Experts of a small language model: a variant of Muon for the experts.
Below are experts of layer 2 (counted from 0) of a mixture-of-experts language model. Rows are named router (the router's row for the expert), up (a neuron's input weights, with its number) and show model dimensions 0-127. Each number is 50 + 15 x the weight over its row's rms, rounded and kept within 0 to 99.
Before each expert's rows: "mostly gets" lists some tokens that are sent to it at least half of the time. This comes from a sample of Wikipedia text that the model never trained on.

# expert 160
mostly gets: "202", "201", "199", "198", "200", "197"
router:48 53 47 36 37 58 34 39 43 27 36 03 58 20 41 39 84 68 49 55 63 80 29 58 72 33 55 38 57 56 55 36 48 43 54 77 71 60 32 30 51 44 46 36 50 50 52 38 48 53 52 52 64 28 49 41 46 50 36 60 54 48 41 52 52 56 49 90 42 70 52 55 56 31 63 57 64 52 54 66 54 22 07 71 72 60 62 62 48 24 38 52 80 63 66 50 57 44 85 44 47 25 56 39 37 37 21 33 49 61 74 23 55 58 52 48 49 71 49 53 47 42 42 57 60 56 44 76
up0:46 35 19 43 64 66 60 52 32 51 66 77 40 54 37 18 18 48 37 36 54 26 35 64 54 35 53 64 68 45 44 52 50 55 68 78 43 27 54 58 33 62 55 43 25 36 47 56 56 68 54 43 38 60 26 59 68 25 16 44 61 40 54 42 49 36 52 27 75 71 70 79 39 51 74 33 58 60 53 63 44 38 63 35 48 40 68 98 60 61 54 67 50 65 46 73 53 39 49 65 48 42 36 63 47 58 69 48 51 29 69 61 67 51 52 51 63 30 58 71 63 59 33 29 54 77 49 43
up1:79 40 36 38 50 39 26 30 57 51 26 25 58 30 64 39 68 51 68 71 36 47 46 48 72 43 50 68 47 37 43 48 52 79 52 69 38 72 65 55 39 37 33 38 65 81 44 59 39 26 56 59 24 61 44 27 80 26 97 45 56 48 57 54 62 58 38 64 51 40 45 34 54 54 25 55 21 53 66 76 47 49 58 50 38 51 80 48 70 61 49 58 47 18 55 23 49 58 34 64 51 70 53 51 31 53 43 34 49 45 44 42 38 37 53 45 50 28 45 39 66 46 65 28 34 20 60 40
up2:73 52 69 56 55 36 30 50 87 31 25 48 51 58 45 60 34 58 30 49 35 73 41 23 62 31 36 55 28 71 58 56 41 48 45 58 54 67 43 43 69 77 69 39 60 53 50 44 64 54 61 38 32 46 22 38 64 44 39 82 71 41 53 46 59 75 50 73 46 48 51 41 52 51 48 08 66 45 55 57 45 38 56 39 51 18 39 87 62 34 50 14 61 59 34 51 63 49 47 29 42 44 33 49 62 36 35 37 30 58 73 25 62 59 64 55 72 50 72 54 60 68 48 46 35 43 36 73
up3:59 34 24 77 74 77 64 51 55 30 36 33 71 35 57 49 46 32 84 42 75 58 31 57 45 16 29 46 44 30 49 48 31 56 45 48 43 53 69 34 43 67 67 42 61 53 70 56 47 82 55 65 77 49 38 45 41 31 46 58 22 37 54 50 61 42 37 60 38 49 65 35 36 55 56 18 59 49 63 18 46 34 39 44 55 55 48 69 76 42 59 57 31 44 75 29 49 61 38 55 60 63 63 63 55 40 42 54 67 84 28 35 73 48 38 44 35 71 54 51 60 69 26 63 38 65 48 44
up4:57 55 66 36 50 40 40 69 63 61 35 85 52 47 44 55 47 56 40 73 45 68 64 37 60 35 45 77 27 47 40 42 69 74 30 58 37 30 49 59 79 78 45 56 60 26 55 58 33 34 75 43 56 36 43 39 25 41 30 57 45 45 40 11 67 76 72 38 28 38 53 23 63 28 37 67 33 32 57 66 58 54 34 63 51 48 46 12 31 52 36 39 63 54 39 54 37 41 68 59 57 42 51 58 63 21 26 74 44 63 37 64 20 46 59 45 25 39 40 41 53 47 58 46 37 46 60 42
up5:39 57 72 29 42 34 39 50 55 54 45 40 49 63 41 48 76 79 28 54 66 61 65 25 37 35 64 41 58 18 54 44 76 43 55 52 68 43 40 63 74 28 77 33 54 68 47 41 67 81 53 39 54 35 67 51 32 71 47 76 40 33 49 61 17 51 46 73 51 41 80 41 29 52 42 47 68 53 66 16 34 53 39 75 62 32 39 58 47 43 61 52 72 45 30 50 86 34 59 53 54 62 72 30 61 69 61 65 80 45 56 50 31 57 59 54 52 45 48 53 26 36 52 65 37 52 56 53
up6:60 61 51 30 56 65 46 31 50 31 57 35 38 74 58 59 52 61 51 54 32 57 42 47 56 44 49 34 33 39 78 36 57 52 49 53 25 51 43 36 64 42 55 27 51 37 61 56 11 54 75 63 35 48 44 29 33 45 52 54 60 67 40 19 68 57 48 28 36 47 49 61 48 50 55 68 45 77 53 59 74 51 46 75 48 69 64 04 45 70 33 40 59 32 50 28 66 48 59 29 43 43 52 33 70 53 52 00 26 61 49 66 35 50 34 58 53 75 65 57 60 59 33 59 36 56 68 69
up7:54 45 38 71 49 68 50 49 45 60 00 54 61 51 63 55 36 44 54 95 54 52 61 52 37 64 60 49 62 21 70 80 61 49 68 35 77 43 66 51 64 58 52 41 52 56 49 50 44 50 83 60 50 64 66 59 48 51 72 49 45 74 42 56 51 57 72 51 45 53 53 42 63 42 67 31 54 47 23 49 42 74 75 40 49 47 41 58 57 57 65 65 30 38 35 67 61 39 32 26 40 67 37 72 49 65 91 25 41 69 49 49 59 28 41 39 57 09 41 46 41 61 42 52 25 41 61 56
up8:48 30 47 71 53 48 26 37 29 47 57 17 36 26 61 22 50 51 52 65 36 50 59 42 62 44 49 19 69 57 41 62 38 68 49 41 61 68 42 66 60 82 69 46 34 59 68 29 58 79 61 36 56 31 55 47 61 44 44 44 40 43 56 62 34 56 63 60 40 57 83 32 67 44 60 19 53 38 36 58 59 58 21 72 59 43 42 81 43 33 45 37 49 49 64 60 35 34 72 53 19 53 54 35 72 54 53 45 57 55 97 40 39 42 61 57 58 31 64 59 54 42 29 27 30 42 55 72
up9:50 34 63 40 33 50 44 41 74 41 34 49 53 56 77 65 43 42 40 43 39 44 50 64 66 62 59 67 78 84 49 64 59 42 28 68 65 26 58 59 18 32 43 54 56 26 49 52 51 37 67 39 31 52 46 37 54 66 84 33 50 55 41 42 54 93 30 57 45 66 58 72 61 74 53 76 37 45 71 63 51 35 65 45 52 57 91 33 34 42 30 59 62 65 54 22 56 42 56 60 55 47 29 25 30 44 46 54 39 46 58 33 44 70 84 36 43 43 65 48 65 31 32 45 60 46 45 36
up10:61 60 55 43 58 29 54 32 67 47 38 30 49 47 88 43 46 61 65 54 59 57 07 33 57 26 40 18 35 46 25 25 64 23 55 47 46 68 50 59 73 57 63 20 57 52 62 48 43 45 66 50 53 44 25 23 49 46 32 47 22 47 54 53 44 62 33 52 51 44 28 29 72 57 37 45 51 52 73 58 65 47 47 35 76 59 49 20 37 71 31 28 43 66 62 44 69 54 58 52 55 21 33 42 44 47 20 21 57 50 65 52 54 66 44 44 44 67 67 70 45 28 45 39 45 64 61 68
up11:53 70 51 33 65 40 54 51 63 77 47 88 67 76 59 42 52 65 62 44 49 50 50 31 39 31 39 65 49 32 39 40 45 64 66 41 40 22 35 58 75 43 49 38 48 46 45 36 51 62 31 57 32 53 46 81 56 29 42 32 48 59 46 50 64 39 46 25 86 68 13 75 50 62 45 34 77 38 38 49 33 49 67 41 37 61 38 41 35 78 43 64 43 25 01 62 51 65 33 38 56 50 55 47 58 31 30 61 36 39 14 72 35 39 48 47 57 34 35 54 49 57 50 54 44 62 51 45
up12:37 48 53 51 63 57 45 34 40 50 36 50 59 31 71 68 29 58 39 61 52 42 51 26 53 64 76 65 53 15 19 45 31 48 23 22 52 58 42 45 41 62 39 37 47 57 50 31 39 58 56 30 60 54 64 68 54 47 89 48 56 29 37 72 71 40 41 72 57 61 79 55 41 80 66 29 52 48 43 22 45 68 45 34 28 50 33 54 56 53 29 37 59 58 39 74 66 59 72 34 64 68 71 27 27 75 51 56 48 46 36 40 51 54 30 56 61 34 49 50 22 16 38 45 49 67 53 41
up13:58 57 48 48 46 70 43 62 20 43 17 36 60 69 63 71 59 60 56 50 40 74 33 66 74 55 32 57 71 40 66 73 58 51 36 71 55 28 54 52 69 65 45 56 26 45 44 22 60 48 97 72 79 35 52 39 44 46 68 47 47 41 46 42 66 59 60 51 38 32 55 67 44 63 54 62 58 43 62 45 35 51 50 65 51 74 74 16 13 49 51 72 58 40 60 38 31 56 78 28 41 58 31 43 44 50 44 46 56 50 62 51 40 67 75 49 40 65 22 61 50 17 41 57 61 54 53 62
up14:49 24 26 28 43 52 26 68 71 37 11 43 44 31 51 22 66 36 21 72 46 36 66 46 48 57 55 71 64 55 41 54 82 56 46 44 48 68 48 59 47 31 51 27 63 45 55 69 41 69 32 60 35 58 53 46 71 77 57 80 50 53 42 64 45 65 49 57 70 48 52 40 69 49 49 45 50 39 34 66 73 41 56 69 61 43 49 53 55 30 47 47 63 51 37 51 68 56 41 34 30 44 55 72 32 23 65 51 57 68 18 57 46 41 44 72 68 42 46 63 67 50 82 85 34 51 77 62
up15:30 63 74 72 57 40 45 56 62 39 31 59 58 31 50 31 54 73 40 63 83 77 44 36 31 20 51 09 57 51 32 26 73 48 73 51 62 74 35 45 57 43 52 34 63 43 48 52 47 60 51 60 56 41 54 68 41 54 53 73 55 78 27 46 54 74 76 72 51 40 34 34 55 30 40 60 48 32 42 41 32 33 33 45 50 54 34 66 62 29 63 48 29 67 59 53 56 39 25 34 55 69 43 46 38 65 53 64 57 52 62 43 37 39 55 51 23 59 59 43 59 18 48 30 48 09 40 54
up16:58 56 73 41 32 13 59 55 38 62 67 25 68 53 40 22 62 60 63 54 64 86 42 59 45 24 77 31 57 65 54 42 74 57 57 51 81 59 43 54 67 63 68 54 52 47 63 35 57 54 54 39 39 25 62 24 53 56 40 66 37 45 41 39 33 53 45 74 43 65 63 61 20 52 61 40 70 20 35 64 42 38 38 61 38 40 48 63 30 57 60 44 60 61 43 54 58 57 60 43 46 45 49 12 43 45 53 74 49 60 68 39 44 72 35 27 11 58 62 65 42 65 37 20 45 48 25 51

# expert 248
mostly gets: "202", "201", "200", "199", "198", "197"
router:66 55 49 35 57 30 55 64 36 31 46 20 61 12 39 43 72 62 36 48 78 85 17 55 74 42 43 35 52 46 53 49 60 59 44 84 54 56 25 43 65 34 49 34 43 50 70 34 53 54 45 57 69 21 43 25 39 31 31 54 55 35 36 46 35 47 36 87 69 50 49 62 31 52 49 43 63 45 40 58 39 38 23 47 82 45 54 69 31 48 45 54 63 71 63 57 32 51 54 43 48 57 44 46 39 25 17 37 41 60 69 19 49 55 64 37 46 76 39 49 44 49 59 60 39 51 37 64
up0:36 39 49 47 79 52 56 23 42 71 54 19 58 61 45 53 45 58 55 22 38 46 54 53 65 40 41 70 49 51 35 65 47 51 58 34 64 75 47 33 33 72 43 49 51 64 16 50 49 60 60 70 32 36 66 36 35 41 55 39 47 15 38 36 32 24 34 56 44 57 55 48 46 38 65 66 31 71 48 55 47 26 94 71 81 55 73 58 65 51 38 65 53 30 40 48 65 75 54 51 48 54 60 31 39 32 20 50 58 58 56 49 60 08 55 48 54 27 59 59 72 59 35 68 50 36 52 65
up1:64 57 53 44 57 38 52 61 50 25 64 51 34 54 39 66 22 32 46 35 62 55 55 70 67 59 52 54 57 70 51 60 50 49 26 45 43 41 43 43 45 55 67 45 56 44 47 55 65 16 57 71 58 50 41 57 31 54 26 50 17 43 27 49 53 62 28 75 40 47 48 70 45 58 64 51 11 61 18 41 24 68 79 77 45 26 56 63 59 42 38 49 62 67 62 40 64 61 41 84 59 46 32 44 63 31 34 28 48 52 56 43 29 82 40 49 38 52 58 81 81 61 59 87 47 44 43 52
up2:32 25 45 63 62 41 44 36 69 31 47 24 51 43 40 27 45 59 22 27 27 34 37 44 39 37 77 61 67 61 73 36 41 62 48 59 50 81 54 52 73 55 61 46 48 60 57 27 51 41 25 70 56 78 37 39 59 42 32 59 75 37 36 31 44 42 42 59 42 80 53 40 62 68 38 32 56 27 58 60 65 24 61 68 66 71 86 21 60 68 44 56 42 57 37 64 44 46 30 39 33 44 56 53 42 58 27 38 59 37 58 69 51 45 43 64 54 60 42 76 29 21 51 31 45 62 48 59
up3:59 51 40 71 85 72 32 26 72 22 26 18 68 44 41 48 49 61 53 54 35 48 16 31 75 31 46 41 53 36 45 52 53 38 45 67 48 98 61 60 44 59 63 34 37 48 35 63 67 57 65 56 55 45 60 31 64 42 49 59 93 42 68 66 47 58 53 71 38 56 36 62 50 42 45 57 51 56 71 59 68 38 73 52 68 47 57 57 58 50 57 57 36 56 55 52 61 42 65 29 38 34 32 83 46 38 21 22 54 53 55 17 62 37 61 53 56 46 27 51 37 35 59 51 61 54 59 64
up4:18 39 40 65 53 41 36 31 64 56 53 62 55 60 45 48 45 72 41 73 47 70 60 28 53 42 43 50 47 61 00 55 42 57 44 29 82 51 56 62 49 40 28 58 36 48 36 50 38 61 52 50 46 42 95 48 49 60 62 48 76 52 29 66 82 54 52 69 46 50 42 49 62 36 11 79 69 59 73 62 66 19 37 33 44 62 54 76 49 60 42 63 25 45 33 29 73 44 49 57 46 50 49 52 43 53 28 55 54 55 23 43 36 54 46 46 61 20 38 40 41 40 62 29 42 50 47 26
up5:51 34 45 51 53 71 59 43 58 65 64 41 42 34 47 66 32 60 16 56 31 68 38 61 38 73 57 37 55 67 41 34 61 46 52 56 60 33 52 62 48 50 38 45 27 57 67 62 50 67 46 32 49 36 64 34 33 33 32 39 65 35 56 22 56 75 37 45 43 51 49 55 72 68 43 45 72 51 54 46 10 44 21 19 46 47 51 78 53 39 36 73 55 59 70 48 37 35 52 72 80 54 97 45 32 67 25 60 46 60 63 53 44 43 57 68 30 72 34 57 62 33 41 18 62 33 38 44
up6:58 62 64 56 25 63 40 23 45 61 51 27 30 38 69 63 56 50 41 72 37 32 51 51 38 38 51 43 44 33 65 43 55 76 36 55 52 51 44 24 70 57 69 43 60 65 66 23 53 38 25 51 57 50 45 50 61 40 35 53 57 48 41 28 53 60 44 67 71 35 44 50 46 63 56 67 78 24 51 50 82 58 64 35 46 43 56 49 41 62 59 35 62 45 57 94 60 60 55 58 22 42 33 49 41 49 48 08 38 40 89 55 33 29 29 59 17 48 51 62 65 53 24 36 34 37 58 75
up7:53 65 58 85 45 60 30 41 56 49 25 41 69 36 39 45 75 89 51 42 53 50 21 57 66 37 45 60 46 53 73 45 22 36 51 26 59 75 68 37 34 33 79 41 71 53 46 46 60 75 65 45 46 34 65 64 49 40 45 52 29 69 65 55 65 55 33 48 59 53 07 65 46 58 62 34 22 47 34 52 46 47 62 33 32 49 52 48 76 46 63 41 40 46 64 60 43 45 23 36 59 50 39 51 54 55 46 08 60 59 67 31 68 26 36 56 45 57 70 43 53 62 26 73 38 44 45 45
up8:72 49 18 57 61 55 39 54 49 59 42 59 72 50 57 27 70 56 47 54 64 36 34 64 72 55 65 28 43 40 53 49 51 64 59 55 40 62 40 41 57 43 48 46 18 41 65 64 53 67 57 70 77 82 41 43 32 85 49 67 62 38 43 59 21 64 59 68 50 67 52 18 25 72 17 32 59 65 74 62 68 33 60 36 46 66 38 47 51 68 74 47 53 50 58 28 26 38 36 61 55 62 61 62 50 70 47 58 45 31 25 43 37 50 60 88 56 68 61 55 39 29 51 50 63 51 67 68
up9:72 11 51 62 56 41 18 66 76 29 07 18 53 65 37 48 41 37 52 48 43 57 49 58 78 58 36 71 25 23 47 38 54 54 47 43 58 55 52 62 37 88 52 29 48 75 33 70 50 49 75 25 83 58 31 47 28 28 47 81 61 37 47 56 32 68 58 50 56 30 47 47 45 49 33 23 63 47 83 53 58 39 61 54 58 66 49 49 50 59 52 34 55 52 56 54 34 55 73 25 63 59 33 44 53 55 50 45 39 54 59 42 55 48 58 63 67 43 35 45 43 47 52 43 43 49 72 70
up10:65 62 68 44 27 29 47 48 48 56 47 30 47 52 65 17 53 53 47 62 51 45 29 65 50 39 71 73 42 38 65 36 78 29 60 57 52 51 52 69 84 33 82 56 66 53 39 28 57 32 59 77 54 41 72 61 43 55 45 59 37 18 39 43 26 35 38 72 38 59 55 63 54 68 36 72 62 75 64 37 49 60 33 73 57 46 50 65 57 64 49 48 60 71 56 51 34 33 74 59 22 56 63 23 49 61 54 77 46 34 57 71 19 53 26 34 32 35 71 53 58 62 39 57 49 44 43 71
up11:39 80 71 51 70 51 55 41 59 44 66 52 39 46 62 51 34 50 28 58 32 65 60 33 33 37 50 41 70 43 49 30 54 37 65 51 54 34 60 69 60 54 62 45 32 39 55 92 50 64 49 22 54 31 46 69 36 60 65 40 64 36 43 47 25 61 82 42 30 56 57 69 39 31 42 62 26 34 55 53 43 53 24 82 53 59 70 71 28 45 48 76 73 37 47 26 84 37 54 18 43 60 43 35 49 68 61 56 47 40 62 49 45 44 66 54 68 50 65 48 15 30 31 62 33 64 41 41
up12:63 37 59 70 45 41 55 28 68 48 68 49 61 31 61 57 43 43 32 50 44 56 44 47 47 54 38 64 51 65 37 44 53 51 54 41 48 01 64 71 58 55 65 37 17 46 69 44 58 57 59 80 44 00 63 35 54 53 47 45 64 40 56 57 52 39 42 42 26 53 30 57 25 55 42 37 32 25 46 39 69 61 36 54 72 66 27 53 67 53 45 44 41 55 42 52 38 39 27 64 55 44 76 68 66 69 45 39 35 64 18 50 59 47 27 24 67 82 66 33 55 55 38 75 80 52 66 54
up13:60 48 40 30 55 43 55 28 35 27 42 40 47 41 39 67 52 49 26 45 45 28 46 63 47 63 31 45 48 49 31 70 32 67 55 26 28 49 43 32 71 76 50 37 91 54 39 54 17 61 35 51 61 49 24 61 44 49 55 32 56 27 38 62 61 40 38 56 49 53 62 49 17 49 47 40 48 60 52 30 39 55 41 55 49 78 64 73 47 20 39 40 50 47 55 83 31 67 27 43 28 72 54 44 72 66 41 43 71 40 49 55 44 17 73 46 44 45 38 36 77 75 69 66 45 69 41 67
up14:70 19 33 50 37 38 52 59 43 37 46 19 54 57 55 44 35 16 53 66 61 36 33 50 56 61 61 80 57 34 54 66 71 60 64 43 65 55 44 64 51 64 68 75 29 53 64 44 35 58 23 56 50 44 55 52 45 57 39 84 63 48 43 62 15 40 43 69 38 28 30 53 52 42 15 44 42 59 51 65 46 50 40 36 65 55 39 54 56 75 86 45 58 16 17 48 56 66 63 52 46 68 43 56 38 60 36 66 38 42 39 31 32 56 37 69 58 58 74 62 46 64 55 58 49 37 88 43
up15:61 61 56 43 69 59 59 41 64 40 59 48 65 42 59 72 63 80 31 33 42 58 57 47 41 29 64 46 14 45 31 69 42 63 57 55 47 18 73 31 34 41 39 29 36 44 49 36 06 50 63 46 27 63 51 46 40 56 59 38 50 66 53 58 63 51 40 48 79 35 50 47 64 55 49 92 15 69 53 57 38 46 39 55 54 42 81 52 48 64 48 68 48 34 50 32 57 43 63 71 47 45 61 46 28 56 71 55 77 58 17 62 35 47 54 64 56 40 43 36 45 35 52 54 30 24 16 33
up16:60 47 66 53 27 68 69 85 52 60 43 79 49 69 59 25 61 47 28 49 39 73 49 58 55 55 50 38 23 66 33 37 58 62 58 40 40 65 60 38 49 13 51 55 36 36 49 62 56 24 35 35 59 53 53 62 61 51 38 27 50 39 40 20 68 64 58 56 54 44 39 30 61 64 34 67 56 40 57 56 59 49 33 19 47 47 54 54 64 50 69 56 67 58 80 45 50 57 20 49 56 31 45 55 34 33 38 85 84 27 50 78 39 22 73 66 51 59 61 49 47 68 41 27 49 37 31 43

# expert 13
mostly gets: "202", "201", "200", "199", "198", "197"
router:64 54 51 57 38 40 35 72 49 54 36 28 77 25 48 39 86 50 67 38 66 56 32 48 70 45 45 33 41 35 63 46 56 52 51 53 60 50 16 25 72 46 34 42 28 46 73 31 37 22 46 42 85 42 62 40 32 29 42 66 48 47 48 61 48 66 42 80 77 50 43 59 63 41 46 51 61 61 62 53 40 31 44 77 62 76 47 30 28 25 51 37 77 65 73 47 59 42 65 56 47 54 49 44 40 21 32 32 53 64 53 36 49 47 67 37 82 50 65 37 41 62 57 72 50 76 46 64
up15:59 43 34 55 28 48 23 37 54 24 39 37 30 44 48 41 44 11 62 24 40 72 63 39 50 56 30 29 55 67 58 38 59 43 43 46 57 26 54 56 52 62 43 51 54 32 35 62 39 60 35 70 78 72 54 65 55 39 68 50 36 41 35 77 56 39 54 48 42 49 21 64 45 48 63 46 53 78 68 63 19 52 69 55 50 31 41 37 67 51 70 42 49 92 56 42 25 18 50 40 49 51 75 36 68 50 48 39 53 56 19 62 46 41 37 45 33 44 47 65 35 49 30 76 84 61 40 42
up16:37 45 58 33 46 23 49 75 57 26 41 36 84 67 64 50 22 52 57 34 63 36 37 57 30 39 65 64 42 44 51 65 82 61 54 61 49 50 60 51 33 59 19 43 74 68 31 46 37 67 66 59 47 35 57 44 32 28 62 42 37 17 51 37 24 53 64 57 28 43 44 44 50 35 28 37 39 51 79 15 59 58 30 40 62 67 46 25 47 56 37 54 64 68 49 28 44 26 54 38 35 25 50 38 39 44 62 71 38 43 40 51 46 49 46 40 15 30 55 53 59 24 42 47 54 42 77 63
up17:58 50 88 73 53 37 63 63 47 43 68 59 46 48 56 50 61 51 31 60 56 74 30 39 71 49 39 24 49 62 55 57 46 14 70 66 45 38 45 38 49 52 44 33 56 45 57 39 42 91 30 44 71 31 30 46 44 49 32 46 56 68 63 42 45 31 70 78 59 56 80 63 63 35 41 59 65 56 43 55 62 60 64 71 65 23 50 60 61 41 59 20 42 55 53 51 68 90 46 59 21 58 37 64 65 44 18 58 42 45 64 49 61 41 28 50 57 41 50 64 18 64 47 81 44 55 68 51
up18:64 31 24 52 82 26 59 66 39 48 46 47 54 43 29 31 35 79 38 68 30 32 65 49 44 53 71 70 35 63 63 49 49 50 53 42 46 41 37 54 31 59 27 62 64 44 39 58 40 34 57 69 59 70 76 61 65 69 56 72 56 55 51 45 52 37 32 55 56 53 28 38 45 45 40 54 59 43 41 32 43 15 39 47 40 50 60 66 41 70 45 13 58 61 71 67 37 39 58 65 66 26 32 36 56 43 28 71 65 45 33 11 74 77 24 45 42 51 28 46 53 50 50 41 53 40 68 80
up19:54 72 32 44 26 26 37 48 66 41 61 71 64 71 50 50 35 29 65 59 68 60 47 26 40 57 41 72 74 39 37 76 39 45 35 71 35 63 41 56 60 76 47 41 47 67 57 53 35 24 46 35 49 63 44 52 15 35 62 55 40 50 33 54 51 38 48 68 54 58 49 27 47 38 61 57 50 56 72 65 48 20 64 48 49 79 60 47 24 60 61 34 68 79 68 28 55 44 47 76 43 62 34 34 26 53 46 81 67 55 69 51 79 42 69 53 59 68 46 74 46 73 62 67 66 36 42 60
up20:35 47 47 70 23 53 46 54 48 61 41 20 45 41 20 61 57 60 59 49 67 60 50 80 62 46 50 72 64 62 46 52 32 30 43 21 81 69 47 33 25 52 72 52 45 52 46 53 57 54 52 53 50 51 61 73 56 66 54 34 30 54 48 34 45 45 26 66 41 51 30 57 30 45 68 59 54 39 41 74 61 54 67 48 41 28 68 68 46 60 66 44 52 59 84 46 38 76 74 37 50 48 63 89 28 41 62 17 91 47 78 44 44 38 30 67 54 63 44 57 56 62 37 76 64 56 57 53
up21:34 51 61 72 34 54 37 89 27 47 34 67 58 42 47 31 46 42 74 37 61 45 50 54 44 30 66 49 30 69 43 36 69 16 42 49 91 57 56 19 32 28 66 44 42 42 63 49 48 36 68 60 49 31 76 51 28 49 54 62 26 46 63 40 65 50 43 76 30 42 64 48 59 36 56 78 55 49 27 45 44 42 52 49 67 57 59 68 51 73 64 32 60 37 55 55 50 53 28 36 60 51 29 42 40 49 37 46 71 55 59 47 37 34 24 46 51 25 51 50 30 90 36 32 50 52 72 33
up22:40 60 40 63 84 56 58 30 45 51 69 52 64 67 56 60 62 51 43 02 51 60 53 23 31 49 35 39 29 33 36 29 37 29 67 58 53 43 35 38 49 43 39 46 19 46 48 48 54 42 57 34 48 57 30 49 40 32 30 46 48 58 71 60 61 24 17 47 53 39 51 49 56 66 48 44 43 64 52 37 15 36 32 68 64 46 49 22 55 39 42 52 34 58 40 36 25 36 50 44 08 53 43 56 41 48 43 20 85 74 35 43 50 40 59 45 59 27 61 63 47 59 66 83 68 62 45 50
up23:60 93 64 45 37 53 44 57 32 53 41 69 57 35 86 76 69 39 47 22 42 49 34 43 23 36 63 26 30 65 57 59 54 45 68 56 36 57 51 60 55 49 53 47 71 59 66 46 64 47 51 44 57 31 54 60 55 42 49 67 46 46 47 76 40 60 56 34 40 50 54 77 66 52 36 62 48 70 41 80 38 86 48 59 60 58 65 37 40 55 09 70 27 40 53 76 68 46 47 51 67 75 38 53 50 66 57 75 47 54 62 51 54 30 40 20 31 49 24 48 54 49 58 39 59 65 31 80
up24:42 59 67 58 68 64 22 52 48 40 56 60 39 40 38 28 38 38 24 63 47 70 42 28 62 31 63 45 77 70 90 27 63 53 54 51 85 27 40 74 55 45 29 31 55 36 30 45 59 38 51 39 56 55 68 97 65 56 33 56 39 59 38 41 44 51 69 52 34 48 45 66 44 57 66 44 77 53 38 63 42 46 69 52 50 50 12 63 51 40 62 26 76 51 49 71 44 37 44 50 52 24 65 59 34 42 54 32 24 65 23 58 39 36 53 62 53 30 45 57 51 46 41 45 53 73 45 48
up25:57 75 56 70 71 69 26 71 33 44 67 87 53 34 57 45 78 34 58 26 56 30 53 56 54 22 50 50 49 55 59 64 56 53 26 42 56 28 56 29 61 30 60 29 64 54 75 67 61 27 34 55 42 43 80 53 48 24 48 53 46 41 58 57 77 68 34 34 19 49 70 38 51 67 39 47 35 39 56 76 67 37 62 41 55 70 57 55 64 35 50 49 63 19 49 63 51 32 30 37 71 50 57 41 61 50 64 64 33 54 36 23 38 46 44 45 26 37 37 50 40 60 23 36 35 51 72 56
up26:65 57 36 36 65 41 35 38 68 37 32 31 42 31 40 66 65 75 52 74 46 47 48 34 45 50 57 68 65 55 81 47 66 57 73 35 60 43 78 48 48 68 36 57 61 51 34 66 28 28 54 60 29 44 47 56 80 64 46 56 38 58 47 28 67 56 31 42 41 48 45 42 51 42 61 42 52 43 47 43 86 32 42 77 63 57 47 35 49 55 22 20 61 52 57 41 62 69 62 51 53 44 52 56 40 62 63 00 72 83 53 65 46 38 52 50 46 49 55 75 87 54 23 49 57 48 59 36
up27:60 46 31 61 36 41 48 41 36 44 58 67 71 41 58 65 17 29 33 53 44 65 45 45 73 20 57 44 79 19 64 49 66 34 46 45 55 43 33 51 64 56 40 30 42 29 48 65 41 27 70 55 62 62 43 73 39 42 56 60 32 76 65 46 36 56 43 65 84 57 68 38 54 63 36 39 53 29 45 60 80 44 70 60 51 88 41 39 49 69 56 47 90 67 54 69 71 36 37 52 69 53 56 32 74 52 18 45 39 27 49 57 53 53 50 43 49 36 40 30 59 63 53 57 32 74 47 43
up28:34 55 62 70 56 53 50 43 51 59 39 35 42 50 58 57 47 61 36 60 41 44 72 43 39 56 45 44 52 21 51 58 46 60 44 55 48 38 49 50 50 53 59 55 21 69 56 29 41 24 47 28 66 59 39 37 57 35 67 53 54 24 35 23 85 15 44 60 37 32 68 38 37 65 22 34 63 38 42 24 49 66 54 42 29 72 21 74 19 76 23 29 71 56 67 45 65 46 44 51 25 56 55 40 28 36 67 39 40 60 51 23 55 55 55 55 57 55 48 61 75 35 48 62 38 89 37 63
up29:38 70 29 35 28 25 43 72 31 45 33 51 70 47 87 50 50 58 44 43 52 46 37 53 72 58 50 80 40 47 58 64 68 68 49 45 48 54 38 62 56 63 29 44 41 38 38 54 74 50 56 20 37 67 59 81 54 36 38 62 41 52 34 63 35 80 67 51 49 53 44 76 61 33 55 17 61 74 66 70 89 66 36 56 59 64 34 32 33 47 62 55 46 69 68 48 52 39 51 16 60 51 53 56 40 36 56 68 15 38 46 45 30 42 60 35 48 36 63 49 80 30 54 52 50 56 57 42
up30:38 46 61 35 52 45 56 41 65 77 68 44 73 29 52 56 23 66 58 68 47 47 55 51 50 40 34 55 46 47 41 48 70 23 60 48 76 55 65 18 72 58 33 33 54 26 47 60 47 59 41 60 67 52 52 45 62 34 39 75 31 44 54 71 36 83 66 65 54 33 38 64 59 56 41 56 41 31 64 87 82 62 57 58 69 49 47 61 51 41 31 39 40 43 54 45 66 58 69 73 72 53 85 26 30 52 63 47 49 68 45 63 66 34 75 48 48 26 59 78 18 73 44 41 40 59 58 46
up31:49 62 59 42 44 32 43 47 51 36 57 61 48 91 53 65 42 41 36 25 25 57 49 45 35 55 42 59 30 51 40 35 31 49 55 45 63 51 68 47 43 43 39 46 41 23 36 37 36 49 66 58 87 47 50 58 38 34 48 45 45 42 28 35 37 43 61 60 37 41 72 49 34 68 32 80 60 74 64 44 44 34 44 63 49 83 62 46 35 53 56 22 63 59 73 35 19 55 91 35 48 43 40 39 33 47 47 40 48 35 48 73 62 56 82 52 78 52 35 64 49 71 81 78 32 72 54 50